Experts of a small language model: width 192, 51.9M parameters.
Below are experts of layer 5 (counted from 0) of a mixture-of-experts language model. Rows are named router (the router's row for the expert), gate (a neuron's input weights, with its number), up (a neuron's input weights, with its number) and show model dimensions 0-191. Each number is 128 + 24 x the weight over its row's rms, rounded and kept within 0 to 255.
After each expert's rows: "comes after" lists some tokens at least twice as common just before its tokens as in all text. This comes from a sample of Wikipedia text that the model never trained on. Tokens count by the router's weight.

# expert 36
router [113 121 129 175 106 165 131  91 115 135 154 183 122 147 144 162 148 125 131 146 172 166 125 147 134 135 114 105 135 143 133 148 151 100 112 130 150 152 126 104 110 146 105 162 112 130 154  91 143  98 141 140 132 166 130 158 149 120 165 160 193 110 109 161 153 148  98 120 128 171 137 145 121 152 140 154 183  94 121 113 133 125 160 128 182  94 146 103 141 105 109 145  87 143 163 136 133 150 161 130  83  96  98 109 175 105 130  81 108 106 166 163  94 113 129 137 129 136 115  91  85 111 147 156 144 149 122 120 126 139 145 108  86 142 139 102  99 106 107 126 131 132 142 130 135 151  67 111 144  93 156 116 119 133 124 144  93 115  92 133 147 104 121 185 134 142 130 138 130 138 120 128 114 133 168 112 125 137 114  99 158  85 151 107  96 121 161 132 121 126 129 104]
gate0 [110  85 178  90 129 117 128 179 161 136 128 122 110 146 117 134 156 107 147 114 148 123 132  89  92 117 149 151 144  99 176 120 137 156 137 163 136  87 143 153 163 117 154 172 119  89 106 130 142 121 141 169 104 112 116 144 121 139 130 130 159 113 125  99 117 135 148 150 130  83 144 116 114 145 128 144 131 120 149 150 108 145 142 129 164 156 168 152 135 141 119 123 123 103 140 160  97 127 147  77  90 136  90 113 115 122 139  50 133 126 136  98 159  71 124 119  87 135  91 110 120 126 104 100 133 111 139 133 123  69 113 182 102  86 134 165 103 106 114 135 151 125 133 138 119 143 109  87 101 135 120 167 107 117  93 136 111 159 129 120 132 120 115 100  82 115 151 116  74 132 101 138 104 153 119 116 131  69 137 156 142 105 159 127 157 131 117 133 128 143 111 146]
up0 [111 116 147 196 129 148  88 155  83 119 104 140 113 113 167 127 128 163 141 158 119 130 129 138 120  85  86 155 128 142 114 134 124  98 154 145 130 108 120 104 155 101 106 128 144 154 134 154 107 151 128 179 134 129 141 134 158 106 159 132 110 101 140 171 100 111 124 124 125 133 130 147 153 135  79 131  96 149 122 153 121 130 115 141 138 133  99  93 149 112 133 121 114 154 135 130 170 116 101 107 157 105 206 151 140  95 129 129 123 156 107 145 108 156 162 183 110 143 177 124 108 128 144 153  89 125 122 154 118 119 106 117 169 159 148 140 152  77 153  90 123 119 161 108  90  96 110 146 152 107 144 102 100 126 100  87 106 125 142  99 138 125 127 137 170 123 146 119 125 118  84  88 140 115 157 119 130 140 125 145 137 120  80  78 113  99 182 119 120 134 152 132]
gate1 [103 164 141 152  85 119 120 143 103 120 108 115 125 115 116 128 168 107 101 109 150 176 119  92 100 125 135 121 152 152 100 120 135 154 105 128 123 109 120 141 146 123 135 126 140  90 150 136  70 145  90 121 129 125 145  87 130 125  76 136 138 130  90 122 142 121 163 141 124 149 122 158 155 141 136 137 152 136 148 133 105  87 161 135 115 120  64  97 122 117 113 111 102 169  97 133 148 128 154 162 163 175 133 134 137  83 150 144 156  81 120 135  89 124 120 107  74 109 173 108  88 124 153 173 112  82 147 132 151 118 124 130 138 115 126 151 108 110 140 113 125 122 121 131 135 107 136 172 105 127  82 133  91 153  98 140 108 109 144 109 114 133 196 146 119 119 124  99 138 144  82 119 127 127 144  88 117  87 125 131 131 144 112 160 174 118 175 132 101 153 165 107]
up1 [ 90 172 137 143 116 145  99 142 164 173 174 130 101 108 178 115 117 113 145 110 159 126 138 103 128 148 105  99 162 144 127 148 116 134 109 114 101  95 146 127 140 129 123 177 137 130 140 127 132 111 159 130 137 106 139 116 125 110 148 110  69 133 153 167 118  75 154 135 117 148 176  92 125 136 101 132 130 158 104 116 113 133 178 130 138 158 135 146 108 183 144 145 126 141  80 128 112 108 125 120 153 155 160 142 113 119 158 146 144 131 162 180 113 129 129 146 144 137 159 124 137 116 124 100 140 122 141 150 118 119 100 102 156 128 162 142 158 140  87 123 136 164  84 111 128  71 116 118 149  74 152 126 148 111 111 114  88 131 123 108 122  75 140 131 161 149  80  85 174 127 131 125 164 127 116 124 139 142 148 129 154 113  89 119 139 144 186 142 155 146 118 155]
comes after: "\n", " =", ".", "==", " ==", ")"

# expert 18
router [145 108 156 159 129 149  79 117 150 102 158 154 171 158 148 155 132 111 115  96 142 169  91 153 157 120 150  90 153 158 170 153 154 103 119 156 154 152 110 106 134 129 116 159 157 117 132 108 155 111 135 167 110 151 116 118 171 139 150 140 154  93  94 135 112 142 109 148 159 162 131 129  91 147 117 157 157 153 132 140 156 133 126 119 161 102 117  95  99 111 120 160  99 148 139 107  98 153 118 118  99 107  97 103 151  99 147  92 101 102 150 160 126 103  95 119 156 140  84 100  97  97 146 160 131 154 101 102 114 158 154 111 105 126 161 127  91 122 103 128  99 164 159 131 126 133 105 118 172 110 130 124 135 115 102 123  98  96 112 107 159 118 174 145 130 104 152  90 144 114 150 151 111 141 155 138  98 131 113  94 136 104 105 149  72 116 159 129 112 144 146 137]
gate0 [175  86 163 124 173 130 121 161 116 110 121 104 112  93  94 121 140 127  93 145 133 185 135 127 148 137  98 153 135  92 123 147 125  99 110 131 119 133  94 128 149 131  91 118 127  65 131 161 159 110 128 126 148 143 104 135 166 100 114 109 152  76 107  89  93 124 138 135  96 136 158 107  99 166 143 125 146 145 141 109 141 116  99 157 129  84 112  92 103 120 142  96 118 117 127  67 132 160 116 115 124  99 120 176 117 127 150 140 109 113 115 132 128 129 159 135 141 137 127 142 171 117 127 158 121  87  92 128 146 113 156 114 152 141  78 128 149 132 140 118 117 135 197 115 144 105 144 165 131 139  94 124 106 170 111  62 109  92 126 124 146 146 126 104 126 140 144 151 144 151 155 146 119  99  99 154 113 121 117 145 143  74 154 148 144 124 152 142 101 147 157 106]
up0 [119 145 117 143 113 175 123 130 121 159 135 165 135 121 183 107 151 114 114  76 121 115 111 159 140  98 105 149 153 134 146 132 144 114 151 126 189 176 120 143 148 168 123  97 122 141 124 126 107 172 149 122 133 134 122 106 127 138 114 119 133 152 157 188 130 131 139  71 180 114  89 142 130  91 132 137 112 136 116 123 119 130 174 107 185 134 129 115 135 107  94 123 148 135 149 132  98 113 154 109 145 182 147  97 140 112 134 149 115 108 130 105 122 103 127 135 134 127 147 109  99 131 117 125 131 154 137 186 125 132 175 141 108 168 170 138 116 108 128 179 110  96  89 111 138 174 112 113 129 119 114 151  77  64 122 141 124 169 123 133  74 135 129 117 115 130 176 123 132 146 101 115 122 169 162 142 126 121 146 110 124 152 109 115 149 163 131 126 153 142 100 122]
gate1 [133 161 174 113 101 131 178 111 149 140 173 127 129  98 110 112 148 128 126 123 136 102  99 123 176 112 157 188 134 138  98  86 137 120 109 130 138 142 124 129 171 115 136 130  96 130 182  90 142 125 133 120 130 130 111 133 153 138 137 129 118 125 135 120 152 167 107 106  92 121 126 120 164 150 102 164 110 102  97 127 157 138 161 151 142 110 124 136 132  86 104 121 156 176  98  96  83 166  88 132 133 110 190 119  91 128  89 120 148  86 121 156 105  96 172 150 132 160 124 123 111 150 127 144 102 140 141 142  82 160 161 143 124 106 132 105 130 122 121 137 151 152 134 158 142 123  99 174 145 135 153 126 119  85 114  99 143 175 149 134 123 135 114 125 129 138  79 131 133 138 138 154 106 157 119 140 156 143 125 156 162 139 143 125 118 162 171 186 111 154 142 151]
up1 [184  96 124 147 106 136 126 104 120 143 103 146  89 120  95 151 135 122 111 144 124 135 147 111  80 166 119 124 128 157 151 156 162 126 138  93 114 140 117 121 103  99 146 112  81 147 124 102 181 113 132 100  63 123 128  93 128 125 138 111 156 105 122 132 183 136 116 126 130 110  82 111 137 111 117 139  81 160 135  96  94 115 146 131 126 138 119 103 176 116 119 120 144 163 129 177 129 161 131 153 131 128 150 108  96 109 115  79 148 105 117 142 115  84 116  93 123  89 124 144 143 138 108  91 129 136 111 143 117 130 167 111 142 111  90 127 138 140 163 179 174 160 149 124 120 117 125 167 111 103 144 152 111 149 138 159 110 156 121 134 119 142 114 178  90 130 103 163  96  97 117 155  92 161 142 128 115 115 146  99 112 141 162 133 134  97 114  83 129 127 174 124]
comes after: "1", ",", " the", "9", " The", "="

# expert 22
router [146 108 157 160 128 149  78 114 151 100 155 152 172 156 147 157 132 108 114  95 143 167  89 153 153 124 150  93 154 156 171 151 152 101 122 155 156 151 110 104 134 128 117 157 157 115 134 118 155 112 137 171 111 147 116 117 170 140 150 147 156  95  94 136 112 140 114 148 156 163 131 128  93 149 117 155 160 154 133 143 157 130 127 121 163 108 117  97  98 108 117 164  98 143 141 105  96 151 118 119 103 106 100 106 149  99 148  91 101 106 149 159 126 101  95 122 158 142  86  97 102  93 147 162 130 154 104 100 113 160 153 113 103 127 160 125  96 123 104 130 102 162 159 131 128 132 105 116 173 112 128 123 134 116  98 124 101  94 111 104 157 118 176 147 130 103 154  88 144 115 147 148 109 140 152 140 100 130 110  91 137 102 106 148  70 119 161 132 110 146 149 136]
gate0 [ 85 122 114 134 120 134 121  97  77 144 168 107 102 157 129 135 111 118 141 109 128 177 111  97 165 154 121 113 139  90 157 175  95 150 134 132  96 155 126 180 109 142 136 162 111 120 148 118 131 136 139 101 147  99 115 103 130 114 148  98 105 110  81 126 135 125 112  99 161 110 163 106 116 139 137 142 134 151 115 134 155 115 103 104 144 137 144 151 149  89 151 133 147  79 161 118 162 131 124 134  84  95 116 124 170 111  60 124  86 122 159 112 143 122 128 144 140 167 143 134 121 128 116  94 168 146 129 136 137 170 117 146 127 168 148 131  91 131 154 138 162 104 114 106 106 160 150 150 122 134  77 147 103 131 121 166 129 104  95 135 140 122 163 134 147 151 193 122 121 101 154 134  76 115 142 135 114 116 112 133 121 143 104 129 137 116 158 122 130 198 122 163]
up0 [153 106 137 113 101 126 138 113 120 189 173 120 160 117 145 130 184 151 124 135 154  92 152 128 129 116  94 107 178 122 126 112 172 141 112 143 134 142 143 167 113 143 104 131 133 142 134 142 149 110 125 123 107 113 129 131 151  95 131 116  99 145 134 134 134  93 123 130 154 133 134 139 134 133 165 160 149 133 146 163 115 124  83 136 144  61 118 144 155 118 135 110 151 162 140 108 163  90 124 169 135 128 126 158 119 150 105  83 129 162  94 155 130 118 138 133 125 117  90 109  65 153 132 140 120 105  99 149 154 100 142  98 106 128 153 108 123 167 138  96 144 114 155  72 136 157 110  80 156 153 118 151 123 140 117 131  94 148 131 108 113 137 130 110 159 124 104 185 128 126 124  79 125  79 103 119 147 115 142  97 134 141 138 131 190 101 139 139 164  75 154 124]
gate1 [127 164  90 125 100 142 149 116  90 135 130 125 139 144 148 166 118  94 119 155 107 123 112 131 165 114 113  89 125 161 130 131 104 112 121 118 161 126 118 114 146 116 125 116 158 106 116  92  84 112 120 111 133 133 109 116 175 180 141 136 142  98 160 125  97 114 136 148 145 142 167 106  52 139  66 154 168 151 142  75 172 105 155 121 174  96 126 166 129 101 133 155 147 137 132 102 114 140 129 114 189 128 133 159 137 160 132 133 105 127 116 111  84  78 111 133 138 101 144 144 167  88 140  94 176 140 128 128 116 125 157  96 148 102 133  89 153 102 184 146 154 135 130 120 124 132 167 106 160 125 117 107 100 142 132 112 101 110 130 104  86 123 125 135 103 153 132 127 129 121 120 141 119 106 135 100 158 178 165 137 125 118 142 101 143 124 138 125 116 142 134 106]
up1 [109 163 130 102 124 172 133 146 108 145 147 101  86 125 131  97 119 147 110 135  73 119 137 179  96 176 150 118 159 169 120 166 127 175 124 149 121 143 152 119 140 154 116 161 100 109 143 124 159 130 140 130 173  71 157 145  74 126 132 109  95 141 142 144 125 113 144 132 134  88 163 154 131 104 108 138 132 129 160 129 142 135 129  84 131 100 144 156 121 145 151 113 115 143  54 133 137 110 139 154 128 143 100 117 128 113 155 141 118  86 119 164 128 133 131 158 161 109 117  86  99 166 132 116 130 139 137 131 129 103 141 169 138 141 148 121 137 148 116 152  95  82 132 149  72 178 132 122  82  96 141 131 151 145  94 122 141 136  64 146 156 134 106  86  97 113 157 128 137 120  89 140 139 113 104 128 112 125 112 114 148 146 141 123 136 135 162 149 114 109 139  97]
comes after: " |", "0", ";", " the", "1", "9"

# expert 25
router [149 105 158 160 130 149  79 118 147 102 160 157 170 155 149 158 132 109 114  93 142 169  90 153 153 122 151  93 154 157 172 149 154 100 121 155 156 155 111 105 134 128 117 156 157 115 132 117 154 111 137 169 112 149 117 122 168 139 151 143 156  95  98 136 113 142 114 151 156 159 132 130  95 148 118 158 160 155 136 143 157 134 126 119 161 107 118  97  96 107 118 161  98 147 141 108  97 149 119 118 102 109  98 102 147  97 147  91  98 102 147 159 126 101  96 122 159 142  83 100  99  97 145 163 131 154 104 100 114 161 154 117 102 125 158 128  93 126 104 130  99 163 158 129 125 130 106 115 173 112 132 124 133 117 100 123 100  94 111 105 158 119 175 143 130 104 152  89 147 114 150 146 109 142 156 139  99 128 110  92 137 103 105 145  70 119 158 128 111 145 148 137]
gate0 [ 99 117 125 115 133 140 105 136 120 101 111 187 143 167 116 120 161 121 126 125 128 135  84 159 189 114 125 146 134 112 118  99 136  88 114 134 106 126 129 155 136 130  79  76 140 124 147 119 123 110 128  99 122 142 105 153 156  83 117  73 155 128 127 143 136 141 133 163  89 156 108 100 120 125 149 129 140 157 121 149 173  99 112 120 150 142 132 117 132 137 159 135  87 119 118 115 114 128 134 121 148 104 107 123  80 128 151 111 144 180 116 145 108 144 110 123 122 131  95 170 146 105 109 115 104 169 130 134 117 122  88 122 148 135 164 106 141 115 102 147 146 108 109 154  89  91 137 142 105 158 110  98 113 168  71  78 144  94 101 145 168 153 109 150 130 142 144 157  95 130 122 117 122 144 135  79 188 197 164 123 110 100 141 122 125 112 157 106 109 131 123 125]
up0 [142 102 125 122 138 125 143  86 171 159 125 134 172 114 200 185 118 105 138 181 164  96 103 138 137 145 131 140 129 127 172 134 136 128 154 169  92 140 140  92 135 116  74  94 137 114 137 170 113 118  73  96 133 141 125 147 115 171 148 103 122  92  82 149 142 125 113 126 134 144 115 134 141 150 159 133 117 123 120 105 132 133 112 117 130 142 184 157  81 168 137 107 125 131 139  82  95 111  98 145 158 165  93 150 147 119 141 114 160 130 144 145 135 152 166 149 118 108 125 138 128 131 144 180 144 120 118 130 134 150 133 156 152  98 101 143  95 153 116  93 160 160 128 128 124 132 126 190 128  94 137 125 109  93 140 137  91 104 106 104 131 112 116 107 152  93 134 119  93 112 128 123 119 112 127 160 127 130 163 119 156 125 123 116 146 136  75  95 137 141 128 107]
gate1 [114 159 114 146  88 140 156 135 120 150 155 127  88  91 168 121 126 126 137 152 187 125 158 151 150 136 102  84 167 126 114 130 168  92 121 141 103 151  95 162  93 104 136 160 133 112 142 113 140 100 161  74 122 103 124 150 154 125 121 142 134 140 108  90 163 144 136 102 152 101 118 153 125 125 140 147 114 116 141 150 108  94 130 116 139 114  84 155 148 111 135 105 106 123 100 208 109 137 109 113 122 107 114 130 165 120 111 155 120 126 138 130 111 128 114 143 154 115 141 121 118 153 140 114 100 150 129 141 123 163 116 106 139 145 129 137 121 140 140 122 156 199 135 116 113 107 109 125 139  79 101 149 139 153 116 151 123 120  90 144 110 149 122 172 165 127 152  89 144 107 134  88  89  91  97 149  94 147 137 142  95 130 149  83 121 184 112 125 139 185 109 103]
up1 [153 100 116 118 113 126 199 106 135 133 109 134 130 120  55 154 130 145  92 132 107 142 137 152 117 120 140  97  86 133 133 139 151  98 109 128 162 109 133 145 116 158 157 140 151 127 139 139 100 135 111 141 115 161 100 150 161 144 122  97 164 142 104 132 133  84 138 142 152 168  86 131 122 184  94 149 119 111 128 126  86 146  97 119 148 109  90 117 123 139 143  90 137 129 131 118 122 185 124 182 128 169 121 115 118 115 100 102  93 140 121 149  80 140  95 136  79 116 142  95 123 129 109 122 163 121 153 109 114 118 175 130 106  96 117 123 116  93 101 117 105 138 130 160 153 130 141 120 124 125 148 142 125 158 123 117 148  98 124 135 127 200 105 115 129 151 118 153  89 102 128 140  82 105 141 117 121  74 142 112 134 134  96 149 102 116 144  94 170 154 107 154]
comes after: " |", "0", "5", "2", "3", "4"

# expert 14
router [148 138 142 146 117 147 143  76 181 122 159 148 117 145 154 130 195 114 111 136 176 119 130 131 163 100 124 125 135 145 144 130 158 110  91 138 134 144 111 131 107 158 133 147 137 136 168  53 134  94 181 159 115 130 116 125 168 120 160 115 158  71 105 136 150 136  92 170 127 135 155 141  88 132 127 158 156 102 137 107 146 143 145 109 158  81 120 112 108 101  97 125 120 143 140  65 134 168 144 115 105 148 143  73 117 145 140 138 101 119 156 163  86 117 130 162 130 139 122  87 125  87 175 162 146 154  96 118 102 125 131 135 110 106 134 139 117  98 156 133 115 124 142  86 134 124 118 121 141  86 122 138 113 139  65 139 119 128 115 114 130 113 156 147 119 133 138 124 136 104 127 117 129 139 153 131 104 113 126  85 129 131 125 140 113  94 155 139 106 146 172 122]
gate0 [ 80  92  84 129 125 150 170  81 137 139 160 101 102 142 121 145  96 111 134 122 146 110 165 120 114 140 118 146 140 164 135 120  87 131 110 126 111  95 123  56 150  71 120 124 111 141 135 130 102 147 128 119 131  95 114 164 113  76  84  55 134 130 122  91 113 129 124 114 126 125 143 131 152 141 133 116 145 120 104 106 113 152 109 104 141 177 144  98 156 108 114 127 143  90 104 154 128 138 149 137  95  94 133 124 132 135 139 100 116 153 106 136 103 174 150 162 142 170 113 102 134  77 142 101 112 139 127 113  79 132 160 116  90  92 138  79 162 123 108  97 109 139 134 111  86 127 140  98  90 127 131 119 140 109 112 118 110 114 103 126 124 174 146 136 154 121 137 100 147 153 104 156 113 140 158 143 123 164 169 164 122 141 129 109 124 127  85 132 108 117 130 141]
up0 [198 143 152 153 127 125 133 118 143 129 111 141 105 184 123 123 123 107 116 156 103 181 115 157 148 113 182 103 133 135 143 130 113 185 115  98 173 130 102 112 132  98 175 153 121 113 118 148 171 171 127 144  84 120 161 123 108 143 135 161 149 166  90 149 159 123  78 178 133 124 156 132 141 142 154  93 175 151 104 117  93  89 117 132 116 107  92 135 144 114 131 170  84 100 119 135 179 114  91 112 154 142 140 140 126 151 107 124 152 111 109 119 149 126  87 114 145 133 134 106 139 139 120 140 154  95 149 145 127 120 130 145 104 134 134 171 158  94 104 126 148 135 120 105 116 151 122 149 100 134  85 126 141 124 134 144 132 141 132  96 121 113 154 116 118 146 126 129 137 112 129 141 102  94 128 115 150 170 132 135 111  97 156 146  98 102 155  90 112 129  66 132]
gate1 [113 135 143 130  96 149 149  82  71 149 168 115 144 122 148 143 140 169 182 120 130 124 100 132 119 147 136 129 113 107 150 132  94 178 162 133 155 123 145 146 145 164 169 130 125  83 154  85 131 106 130 132 136  91 116 158 151 107 140 123 100 123 142 110 133 126 186 122 125 110 110 135 154  86  99 125  74 128 116 144 133 117 154 104 156  64 127 130 135 128 121 102 118  56 116 109 163 145 149 125 147 130 122 120 119 106 141 107 122 172 138 146 117 100 145 139 172 143 106 159 107 106  97 160 116 150 117 117  91 165 127 135 122 147 155 134 110 130 115 109 115 132 128 116 117  97 162 130 104 134 130 177 124 108 119 129 171 122 107 100 140  98 129  87 142 157  98 145 115  72 130 166 145 108  85 105 115 116 115 153 106 149 146  98 117  88  97 149 134 134  92 125]
up1 [126 153 113 137 156 181 109  99 156 128 124 128 114 121  63 109 104  86 133 117 111 117 122 152 141 140 111 132 118  99 160 128 140 155 138 147 118 136 117 100 119 124 146  99 119 101 155 148 129  93 127 142 147 133  83 106 144 123 132 101 167 208 118 130 130 114 149 121  90 148 170 116 129 128 118  80 138 124 101 121  84 116 129  83 132 154 102 151 100 110 117 127  47 152  96 109 159 122 150 104 155 106 166 172 112 143 136 158 143 152 131 165 102 126 138 109 127 116 132 131 119 145 131 108 143 113 123 127 129 138 144 140  90 101 125 159 116  82  87 139 129 145 155 105 133 117 180 117 110 121 107 127 142 149 120 135 129 106 131 153 121 145 146 166 126 110 127 113 145 102 118 156 102 153 128 138 149  92 140 158 160 145 167 125  86 178  81 108  94 173 161 127]
comes after: "|", " the", "-", " a", " first", " his"

# expert 23
router [125 114 138 145 101 176 129  61 154 117 162 145 171 147 118 143 133  90 130 142 176 146 139 157 139  90 144 125 132 156 184 150 182  98 107 140 112 160 117 116 130 139  98 148 141 120 133 107 149 100 185 131 129 127 122 137 158 166 173 118 177 102 107 142 119 140 109 188 130 127 115 109 128 175 124 169 131  84 150 131 126 118 132 125 194 111 125 108 124 132 108 181 115 144 106 115  85 135 149 154  98 105 109 117 135 142 126  98  95 123 157 139 117 120 138 144 137 125 122 103 119 107 158 150 147 127  97  93 119 157 114 100 135 166 128 125  81 136 153 154 133 138 145 100 129 144 109  88 157 105 146 133 124 104  87 136 135 114 102 138 151 132 157 143 148 146 118  90 112 118 145 121 105 167 154 127 105 151  96  94 120 121 152 121  96 136 116 100 148 143 164 143]
gate0 [148 105 116 128 156 144 135 108 160 115  98 122 125 151 148 146 176 139 114 131 169 143 128 135 115 150 116 125 130 121 125 114 119  89 127 123  97 144 153 139 110 111 155 131  99 141 103 116  82 142 134 130 135 110 137 146 158 131 165  91 137 118  84 129 135 129  91 100 130 111 127 118 113 126 120 156 136 144 158 120 168 115 130 111 118 173 143 123 155 143 133 167 144 196 118 104 134 109 123 127  85 120 139 155 122 148 133 146 134 119 142 137 125 107 169 126 156 168 183  76 105 185 161 161 112 104 111 115 100 170  87 125 141  82 132 132 160 141 130 108 114 143 135 143 167  78 139 141 143 155 136 127  90  99 117 113 119  87 154 119 118 148 128 113 177 183 135  94  80 143 159 130 138  87 107 116 102 132 114  89 141 103 191 147 153 130 128 120 141 126  82  96]
up0 [124 103 132 160 108 142 124 125 125 167 180 154  86  95 111 114 111 171 108 156 112  86  96 131  60 127 191 122 119 105 131 105  96 120 167 155 114 126 122 149  87 106 123 124  97 156 109 145 151 128 123 126 115 111  88 112 143 109 124 142 167 158 130 126  96 142 120 146 129 153 133 129 137 155 178 145 101 152 137 108 131 104 159 178  85 114 144 126 125 135 117  97 130  87 187 127 142 120 108 117 111 115  98 197 131 148 113 146 119 137 142 100 158 127 140 138 142 103 135  88 131 118 110 168 139 134 123 132 103 168  99 127  82 137 120 185  78 156 169 141 132 123 150 120 172  97  97 127 132 144 105 113 154 128 146 134 130 153 116 146 129 140 157 138 147 143 127 113 161 148 163 114 109 149 119 154 119 106 114 103 116 149 165  95 133 153 143 134 134 114 102 106]
gate1 [152 136  85  78 137 143 125 149 137 155 170 141 120 150 121 121 154 155 123 101  98 145 159 152 101  80 126 129 105 119 106 165 128 152 119  82 138 120 145 110 130 157 119 147 140 146 100 120 134 112 113 136 106 149  76 141 171 147 126 113  97 119 101 100 128 155  94 133 157 149 171 117 177 103 134 125 107 152  84 125 127 127 138 119 149 131 139 159 135 142 124 136 116 152 119  83 128 117 123 171 138 153 127 139 166 112 108 141 118  97 111 118 122 140  92  86 181 125 160 140  99 115 135 132 119 143 150  91 107 151 155 150 144 130 137 143 128 163 155 102 130 122 169  82 171 170 105 103 133 130 116 141  79 139 172 197 147 109  68 182 145 150 108 156 137 125 133 145 127 110 143 108 140 138 137 126  96 129 134 147 123 117 152 107 137 162 104 170 165 126 149 132]
up1 [126 124 110 105 128 146 100 111 138 163 148 131  90 145 129  95 168 135 130 143 110 116 165 168 112  65 118  97 104  85 114 124 113 122 116 136 136 138 135 117 144 139 165 170 165 121 111 111 133  85 113 200 145 163 122 131 147 129 130 124 121 126 108 111 140  96 137 140 130 133 111 144 174 102 133 141 142  94  95 130 129 133 101 102 152 147 160 121 132  93 115 163 115 101 164  95 157  87 120 156 124 145 132 151  98 164  72 147 117 114 132 105 128 138 101 159 132 138 172 149  77 134 124 129 136 115 123 116 113 121 109 140 125 122 124 117 158 135 118 117 133 149 133  99 149 181 172 139 150 127 102 137  76  92 188 167 140  98  90 139 156 157 142 109 146 157 131 141 108  97 105 114 121 150  90 123 144  75 101 122 101 126 171 158 114 111 129 137 113 145 157 101]
comes after: "-", "==", " National", " United", " the", " American"

# expert 31
router [147 107 158 160 131 150  77 118 149 101 158 154 172 159 145 156 131 108 113  95 141 168  93 152 151 123 148  96 154 158 172 153 155  99 121 153 155 153 108 107 134 128 120 157 157 115 130 117 156 109 137 170 113 146 115 115 170 135 151 142 155  92  95 135 114 141 112 151 157 163 130 127  95 149 118 155 159 152 135 144 157 132 127 121 166  98 116  97  95 112 117 159 100 147 142 107  96 151 116 118 102 110  98 102 150 100 148  93 100 105 148 161 125 101  95 123 157 143  82 102  94  98 145 162 132 152 102  97 116 161 152 115 103 128 164 128  93 126 103 131 100 165 157 132 126 128 109 115 173 112 131 123 133 117 100 125  99  95 113 105 157 117 175 143 132 106 153  90 144 117 147 151 110 139 153 136 100 128 107  95 138 102 107 147  69 119 159 131 109 144 146 133]
gate0 [128 152 113 132 103 156 136 140 102  94 147 151 169 153 148 138 120 156 119 160 169 111  70 136 126 121 133  94 107 162 139 106 131 115 109 128 150  83 102 156  65  62 118 152  99 117 105 114 165 142 148 132 133  96 149 138 156 106 105 141 118 114 107 140 123 143 140 154 130 155 145 111 124  75 112 152 105 106  76 142 125 148 127  89 150  83 104 167 167 133  95 154 107 117 113 143 176 154 133 118 128 120 157 156 148 137 145 118 162 121 151  56 102 128 122 146 102 151 144 123 109 150 152 106 131 125 141 120 115 133 125 127 148 124 148 144  92 156 126 167 113 129  93 154 127  90  96 113 139 121 103 157 120 165 158 144 115 102 149 142 164 108 148 131 154 128 119 134 123 107 121 170 104 174 133 141 121 114  97 130 143  98 118 120 110 154 176 124 103 104 140 166]
up0 [122 154 167  83 155 126 133 122 130 143 109 131 125 132 149 113 187 107 166 108  99 168 124 153 138 109  76 134 124 137 121  96 148 132 120 170 133 159 123 142 105 169  94 133  81 130 134 141  87 113 109  88 125 122 127 112 143 106  96 122 126 125 109 142 118 147 160 121 128  97 113  86 137 116 131 114 127 128  53 193 179 122 118 160 129 128 107 145 138 165 140 133 144 100 161 124 133 147 132 127 116 165 143 128 117  87 105  94 186  99 129 129 152 148 104 115 104 127 114 119 137 109 126 113 108 115 119 119 119 150 118 128 151 150 120 108 132 130 107 136  42 169 148 121 115  95 159 110 149 150 184 154 152 164 113 102  95 123 125  76 122 104 135 160 110 147 115 132  97  98  92 128 136  88 103 116 114 117 117 129 125 119 148 111 110 118 143 107 132 112 163 145]
gate1 [124  99 121 129 102 115 124 168 139 134 139 148 183 141 183 112  75 128  75 137 110 150 121 109 180 179 131 109 140 104 129 105 145 142 100 106 122 110 145 155 167 105 113 148 121 122  96 125 102 167 166 118 120 177 126 118 112 131 164 143 146 114 129 138 169 144 126 123 136 112 174 113  94 120 159 131 155 125 100 118  98 150 140 120 131 143  89  88 127 101 132 124 105 112 145 124  87 146 125 147 132  73  90 142 127 123 107 114 134 124 147 163 106 130 139 150 110 155  90 105 156 112 133 102  94 123  93 166 150 122 128 122 138 126 127 142 117 139 112 125 106 143 135 130 130 119 153  97 151 140 112 149  85 107 163 105 126 107  86 133 155 136 110 127 114 131 153 147  44 163 129 120 158 160 154 102 142 182 154 130 146 114  76 160 117 104 113 101 142 139 158 130]
up1 [ 78  83 127  89  78 110  96  86 157 147 164 136 137 154 107 213 146 163 143 126 129 129 129 148 104 112 123 121 113 169 132 125 114 116 123 111  94 109 161 153 169 151 134 185 102 121 101 146 171 161 139 103 177 106 107 101 116 147 160 112 129 120 141 148  89 143 153 130 145 111 131 100 146 131  95  92 108 131 134  95 105 145 110 145 130 138 110 138 170 100 106  95 117 119 135 101 128 128 106 162  92  93  93 152 141 119 161 111 108 133 149 116 133  94 115 170  81 134 133 113 151 166 183 126 145 139 146  81  94 133 149 135 146 138 150 152 152 141 168 129  98 158 154 139 126 116 129 131 139 143 116 120 105 128 129 134 118 138 132 162  93 132 106 121 158 129 131 124 131 126 135 139 117  93 116 137 138 138 111 145 111 121 150  93 123 111 118 103 100  99  69 146]
comes after: " |", ":", "9", ";", "3", " \""